Weights of a small mixture-of-experts language model, trained from scratch on English Wikipedia.
Experts: 416 SwiGLU neurons an expert, 1 pick a token, a softmax router.
Below are experts of layer 5 (counted from 0) of a mixture-of-experts language model. Rows are named router (the router's row for the expert), gate (a neuron's input weights, with its number), up (a neuron's input weights, with its number), down (a neuron's output weights, with its number) and show model dimensions 0-191. Each number is 50 + 10 x the weight over its row's rms, rounded and kept within 0 to 99.
Before each expert's rows: "comes before" lists some tokens at least twice as common just after its tokens as in all text; "comes after" lists some tokens at least twice as common just before its tokens as in all text. This comes from a sample of Wikipedia text that the model never trained on. Tokens count by the router's weight.

# expert 8
comes before: "\n", "=", " a", "\n\n", " was", " also"
comes after: "=", " =", " he", " He", "  ", " It"
router:56 56 48 49 47 51 38 46 54 57 58 34 54 57 37 53 62 41 27 52 47 69 50 67 60 60 44 39 30 69 43 55 68 37 41 52 50 48 65 50 45 35 39 57 39 51 35 58 56 62 45 57 54 63 41 67 47 66 47 44 46 53 31 55 66 49 35 44 42 42 50 55 66 50 38 53 52 53 49 56 29 62 38 41 56 53 55 40 54 51 53 41 51 69 38 34 47 75 45 52 56 51 56 40 53 47 56 56 58 50 45 52 58 53 56 68 41 54 53 62 61 65 37 32 29 44 47 29 50 56 71 45 39 51 49 63 30 46 32 45 54 48 58 40 48 46 50 47 40 64 42 41 48 54 66 46 63 44 55 39 52 66 70 57 39 43 34 44 43 62 51 44 54 40 31 59 58 40 59 52 65 47 57 47 47 39 50 69 50 38 43 61
gate1:58 52 62 41 52 50 54 34 40 53 63 51 44 41 53 51 59 49 53 50 43 51 57 50 35 64 54 46 52 70 57 44 47 35 46 49 45 58 42 47 35 53 56 52 52 42 49 35 54 41 45 54 27 50 62 53 45 63 43 73 64 54 39 58 52 57 48 40 54 45 65 43 67 67 56 51 44 45 68 34 47 42 70 62 52 36 61 54 44 47 54 39 33 49 58 37 73 54 70 53 44 65 62 39 61 64 38 47 33 64 66 52 55 42 35 53 52 52 53 61 45 36 49 41 39 52 67 50 59 43 51 47 58 48 52 65 52 42 43 42 50 49 61 61 52 36 35 40 47 53 68 30 46 56 63 46 60 55 41 54 47 77 44 42 50 45 62 60 63 58 55 51 56 43 32 53 48 60 75 42 47 41 66 38 46 69 41 48 30 69 46 40
up1:42 53 75 60 44 46 47 57 60 37 53 50 55 30 39 43 43 44 54 42 67 56 60 37 76 36 44 61 64 56 41 41 64 66 46 48 56 75 62 58 36 42 44 50 52 63 52 29 29 64 50 41 47 41 47 53 34 40 53 39 63 54 40 64 54 64 63 50 37 46 40 53 39 40 40 34 42 44 41 40 26 57 46 64 53 60 30 47 52 39 44 46 66 65 56 45 42 43 50 62 36 46 50 35 51 23 56 53 54 55 47 39 39 58 58 52 54 50 51 42 42 57 72 53 51 32 50 49 54 56 47 68 42 54 52 62 43 51 34 68 58 49 45 54 43 58 59 58 47 41 48 37 40 53 46 55 43 32 48 57 36 48 49 56 35 56 42 59 45 48 44 59 46 63 59 57 41 37 35 43 52 58 46 41 50 47 39 56 40 53 63 59
down1:65 57 46 46 61 53 63 41 53 52 56 39 26 49 52 63 46 51 50 55 59 57 58 55 38 55 51 47 43 35 50 38 65 56 61 41 49 53 38 43 64 49 51 62 70 61 62 42 53 68 51 42 49 39 51 42 48 63 61 36 30 58 59 44 38 30 35 48 34 54 54 53 44 44 39 56 60 41 48 54 30 45 50 33 44 58 58 55 50 42 55 62 41 52 44 70 55 44 49 42 48 50 58 48 45 48 60 54 45 57 42 58 46 42 44 62 50 64 47 54 52 58 58 60 49 42 46 43 49 56 49 46 48 58 54 67 40 48 44 57 45 65 16 53 44 40 81 51 40 57 66 53 74 33 47 68 52 61 33 31 67 34 51 52 56 29 55 51 42 48 49 47 72 52 62 57 66 60 66 55 36 51 55 60 57 52 65 44 52 54 66 48

# expert 4
comes before: " the", " and", " a", " he", " which", " but"
comes after: ",", "s", ")", "ed", "\"", " such"
router:33 47 66 51 48 57 54 47 36 48 46 33 55 25 55 45 74 72 44 63 50 34 54 34 32 38 45 52 48 61 63 38 64 57 56 53 43 39 64 34 44 48 52 49 57 57 70 60 45 34 62 58 43 38 47 45 50 46 50 57 56 26 38 40 40 54 49 48 38 40 40 50 53 43 42 45 37 52 64 41 32 50 64 68 55 48 38 64 53 68 45 55 38 75 57 49 54 62 53 56 43 54 47 47 54 64 64 64 55 61 52 50 39 43 56 65 63 52 56 56 47 57 38 49 55 51 42 46 69 30 45 60 47 51 52 46 54 47 52 51 42 46 58 39 42 55 52 46 51 52 40 47 47 50 41 59 46 67 58 52 35 56 41 61 45 31 58 40 61 66 45 57 61 73 38 51 58 41 49 46 36 67 55 51 56 56 45 57 32 36 57 63
gate23:64 52 57 44 50 42 56 54 51 49 51 79 41 50 41 31 46 44 64 42 52 26 35 61 58 45 54 36 72 53 41 42 40 49 47 60 33 48 47 27 62 36 42 53 61 32 54 59 42 52 56 51 40 48 62 39 44 48 50 45 48 53 56 57 35 49 45 61 47 43 43 58 41 61 55 55 46 44 59 56 49 52 36 48 62 40 64 41 58 27 44 53 62 55 33 48 38 60 53 57 69 50 50 56 51 54 28 55 54 24 49 35 46 40 44 61 45 58 35 49 43 49 51 55 42 51 64 52 28 45 47 48 41 56 46 41 52 67 63 38 54 54 52 59 48 49 44 50 52 50 72 51 42 58 49 50 57 29 27 36 44 31 56 55 47 58 62 58 47 63 35 38 54 46 62 49 57 52 73 50 41 36 54 38 45 61 59 35 62 50 34 35
up23:57 53 48 52 43 38 51 51 55 58 50 37 52 61 50 38 49 51 48 40 50 53 53 39 49 42 50 51 56 53 39 40 61 57 48 55 42 60 65 61 44 33 39 45 44 50 44 57 45 49 54 55 68 63 45 27 44 52 47 43 44 32 53 55 47 64 56 56 68 56 46 43 36 48 45 60 33 45 65 52 40 45 49 44 52 43 47 35 37 44 76 48 58 52 35 32 36 57 47 42 67 36 59 53 50 64 53 58 42 60 48 37 48 52 38 63 51 40 42 49 38 68 58 50 64 63 52 66 47 52 48 61 39 64 40 51 50 41 53 37 66 53 47 71 47 58 16 45 52 42 51 53 53 48 62 51 67 42 38 62 55 71 35 33 46 54 51 70 57 67 71 47 44 48 41 67 43 61 59 53 42 58 55 50 39 40 69 80 42 45 55 54
down23:52 67 36 55 56 55 60 53 59 29 66 47 37 44 38 56 62 79 55 58 58 44 55 47 43 56 49 48 56 55 61 56 52 51 43 49 48 46 38 34 50 49 69 56 73 45 71 48 49 66 58 61 39 49 53 60 47 52 38 58 47 47 44 46 52 49 53 40 43 48 66 42 22 52 50 44 60 67 58 53 56 29 53 51 59 40 57 42 58 55 52 51 58 54 39 47 62 70 65 53 45 40 35 30 57 34 55 37 48 45 48 51 45 47 43 48 34 69 46 50 43 54 74 50 56 27 51 53 47 39 42 52 48 42 39 51 51 51 47 36 63 48 57 38 46 57 38 52 52 40 39 47 55 66 45 53 52 32 35 48 40 51 49 64 45 46 70 41 45 35 38 44 46 48 55 38 48 55 51 44 44 53 51 47 28 71 47 42 82 62 40 43

# expert 3
comes before: "-", "|", " •", " Born", " Country", " Coordinates"
comes after: "\n", "-", "|", " non", " al", " co"
router:35 40 44 50 51 34 34 51 58 50 51 63 49 50 52 53 50 43 55 31 50 35 53 29 47 71 59 48 61 38 74 59 58 53 62 43 46 50 48 47 62 49 39 46 44 45 53 48 41 56 63 50 57 49 48 76 47 46 53 39 47 49 46 64 50 56 68 41 57 42 57 48 50 57 71 53 28 46 40 46 35 51 47 58 48 62 60 60 57 57 58 42 42 73 61 53 50 61 70 56 48 69 48 63 50 45 43 52 57 37 58 45 52 61 44 71 41 58 55 56 37 65 51 40 62 54 59 67 47 57 58 52 43 56 30 46 43 47 44 63 55 42 55 61 34 41 68 65 45 67 60 49 58 52 60 73 69 57 53 52 36 56 57 39 36 55 77 42 49 47 58 30 39 55 73 45 57 43 47 57 47 41 59 47 60 53 41 46 57 66 51 45
gate1:43 63 48 43 38 35 30 57 50 53 66 58 52 69 36 34 56 56 59 69 61 47 49 49 42 47 67 54 47 41 76 44 44 54 52 40 42 50 42 54 48 59 52 45 31 49 58 70 51 56 52 58 55 49 37 56 63 59 62 63 39 42 45 35 47 49 39 38 53 50 49 57 41 47 55 54 34 49 39 57 65 55 62 50 46 57 44 57 55 47 59 41 47 53 60 63 24 79 57 59 52 54 33 58 35 46 47 51 52 60 44 60 46 66 49 51 58 55 58 49 62 57 61 26 64 47 46 45 53 36 46 50 53 51 43 50 50 37 54 45 42 66 47 54 45 41 53 50 59 44 42 62 27 47 28 40 43 32 48 49 48 43 55 50 49 62 75 58 54 48 50 48 66 50 68 47 33 68 57 46 54 50 54 28 47 55 73 60 40 38 38 61
up1:55 63 70 53 48 42 44 61 47 40 62 65 48 38 23 44 52 74 34 45 54 31 45 61 50 37 48 63 41 45 50 36 42 46 61 53 58 33 48 46 54 27 34 67 49 27 64 50 38 60 48 50 42 54 35 48 54 52 52 69 45 47 58 50 38 49 59 27 63 50 57 46 40 55 49 62 50 42 44 40 58 58 43 37 56 45 57 31 55 54 46 51 47 61 56 41 53 49 50 48 40 61 44 58 43 34 29 30 50 50 55 65 52 52 47 61 34 48 59 52 55 57 40 46 49 68 67 54 49 51 46 40 62 45 47 65 42 47 64 64 55 69 38 48 49 41 51 47 69 45 60 54 48 56 36 42 68 50 64 59 43 33 64 46 64 68 49 47 60 48 39 40 60 46 64 47 58 37 49 62 56 50 56 34 49 64 57 39 51 46 43 43
down1:56 68 63 42 40 52 68 45 52 29 51 67 53 49 62 44 50 52 46 41 40 57 56 40 52 51 28 49 60 41 61 51 35 58 31 49 48 65 49 55 54 58 58 64 40 51 56 52 69 59 43 45 42 45 38 70 61 53 50 25 42 48 45 62 53 28 44 43 61 52 59 41 40 49 55 43 44 54 46 37 36 32 53 36 44 64 39 42 55 45 60 48 50 48 62 51 52 51 26 59 59 42 66 46 50 52 66 44 55 58 49 48 34 63 42 43 43 40 54 51 48 45 45 49 32 57 43 49 44 54 47 66 40 40 44 47 32 49 36 39 35 47 46 41 29 60 37 68 54 66 43 52 57 48 45 50 56 56 46 67 43 35 34 56 36 49 54 40 50 39 64 57 17 33 31 65 43 56 47 35 49 45 52 56 50 57 43 51 44 50 48 46

# expert 15
comes before: "\n\n", " The", "=", " He", " In", "The"
comes after: ".", "=", "s", ")", "\"", " University"
router:42 53 52 59 70 63 55 69 64 48 45 50 63 52 46 35 47 40 52 47 60 34 45 32 59 37 61 44 53 57 67 56 65 43 55 49 46 62 49 58 55 63 54 41 53 39 46 52 48 32 60 34 53 27 41 63 49 46 32 20 40 51 44 65 41 40 62 39 49 32 44 49 33 64 53 49 42 57 42 56 32 59 56 41 44 65 49 48 54 41 55 54 49 51 39 49 53 64 51 36 51 67 42 37 58 48 55 51 51 67 55 50 61 58 52 38 59 60 59 56 37 39 63 56 67 39 49 64 48 41 38 53 39 45 54 43 41 48 61 60 43 46 54 32 38 38 46 57 59 42 49 37 65 46 36 27 52 75 44 54 55 52 50 35 48 43 48 47 55 51 65 41 62 44 48 47 50 43 23 50 39 53 45 50 61 40 45 67 45 44 40 64
gate1:60 58 75 43 68 42 53 85 64 46 53 40 50 47 41 39 56 62 56 56 55 43 58 51 39 58 65 53 60 61 53 46 42 43 46 54 52 36 40 49 60 52 58 60 67 53 42 47 56 48 47 46 50 75 56 57 35 52 29 56 32 66 58 41 28 53 43 58 28 61 50 39 51 52 63 55 56 51 48 50 59 40 50 44 56 53 70 61 44 64 35 58 55 59 63 60 62 46 47 55 44 47 62 46 42 60 61 45 52 47 45 59 68 48 60 41 62 55 30 52 57 64 55 56 54 48 57 42 50 51 67 55 71 59 44 48 53 59 65 57 38 68 42 62 49 64 52 60 41 61 51 55 50 45 46 47 55 63 44 50 50 84 44 45 49 54 54 45 34 49 60 61 59 45 50 44 61 59 38 48 48 56 53 72 60 52 39 52 56 45 61 72
up1:77 50 41 38 31 57 39 72 42 59 52 59 49 51 64 56 69 51 55 49 46 37 45 36 69 48 57 37 47 59 40 71 43 46 43 52 53 35 46 51 44 47 68 56 45 52 57 49 61 52 40 61 52 54 60 57 50 54 58 54 38 62 67 47 41 50 48 47 50 53 70 45 56 43 60 55 42 68 33 60 50 60 45 46 56 25 51 27 46 64 50 47 43 37 56 53 61 36 53 47 53 62 60 34 35 62 48 44 46 48 52 61 42 68 44 63 78 62 24 43 45 52 51 41 62 65 50 37 56 56 42 57 52 51 47 49 63 50 48 65 27 67 44 46 50 50 54 47 54 57 52 46 60 36 53 49 35 51 54 54 73 64 47 55 40 49 37 51 38 62 46 59 51 38 67 59 58 56 57 46 34 46 47 55 62 51 40 43 49 37 54 48
down1:34 52 57 44 50 56 60 63 70 59 40 42 46 61 43 38 50 51 56 56 70 55 55 50 49 48 57 51 64 63 61 48 51 41 60 49 35 55 44 33 38 49 59 53 75 40 48 45 64 36 55 49 58 47 37 54 30 42 45 43 52 66 64 36 52 60 48 49 55 49 40 45 37 58 50 41 40 48 38 51 45 62 43 41 45 51 46 42 56 59 45 48 28 45 55 55 43 62 54 45 36 46 48 47 44 40 53 57 47 48 45 47 55 58 57 30 54 59 70 49 56 60 41 66 43 35 55 53 46 39 50 47 45 65 52 44 46 37 48 58 45 64 30 65 31 39 24 52 56 43 41 29 57 49 55 48 66 59 63 62 38 72 46 36 38 49 75 50 50 40 52 55 66 39 62 40 57 62 46 53 45 56 55 36 53 61 64 32 46 61 45 75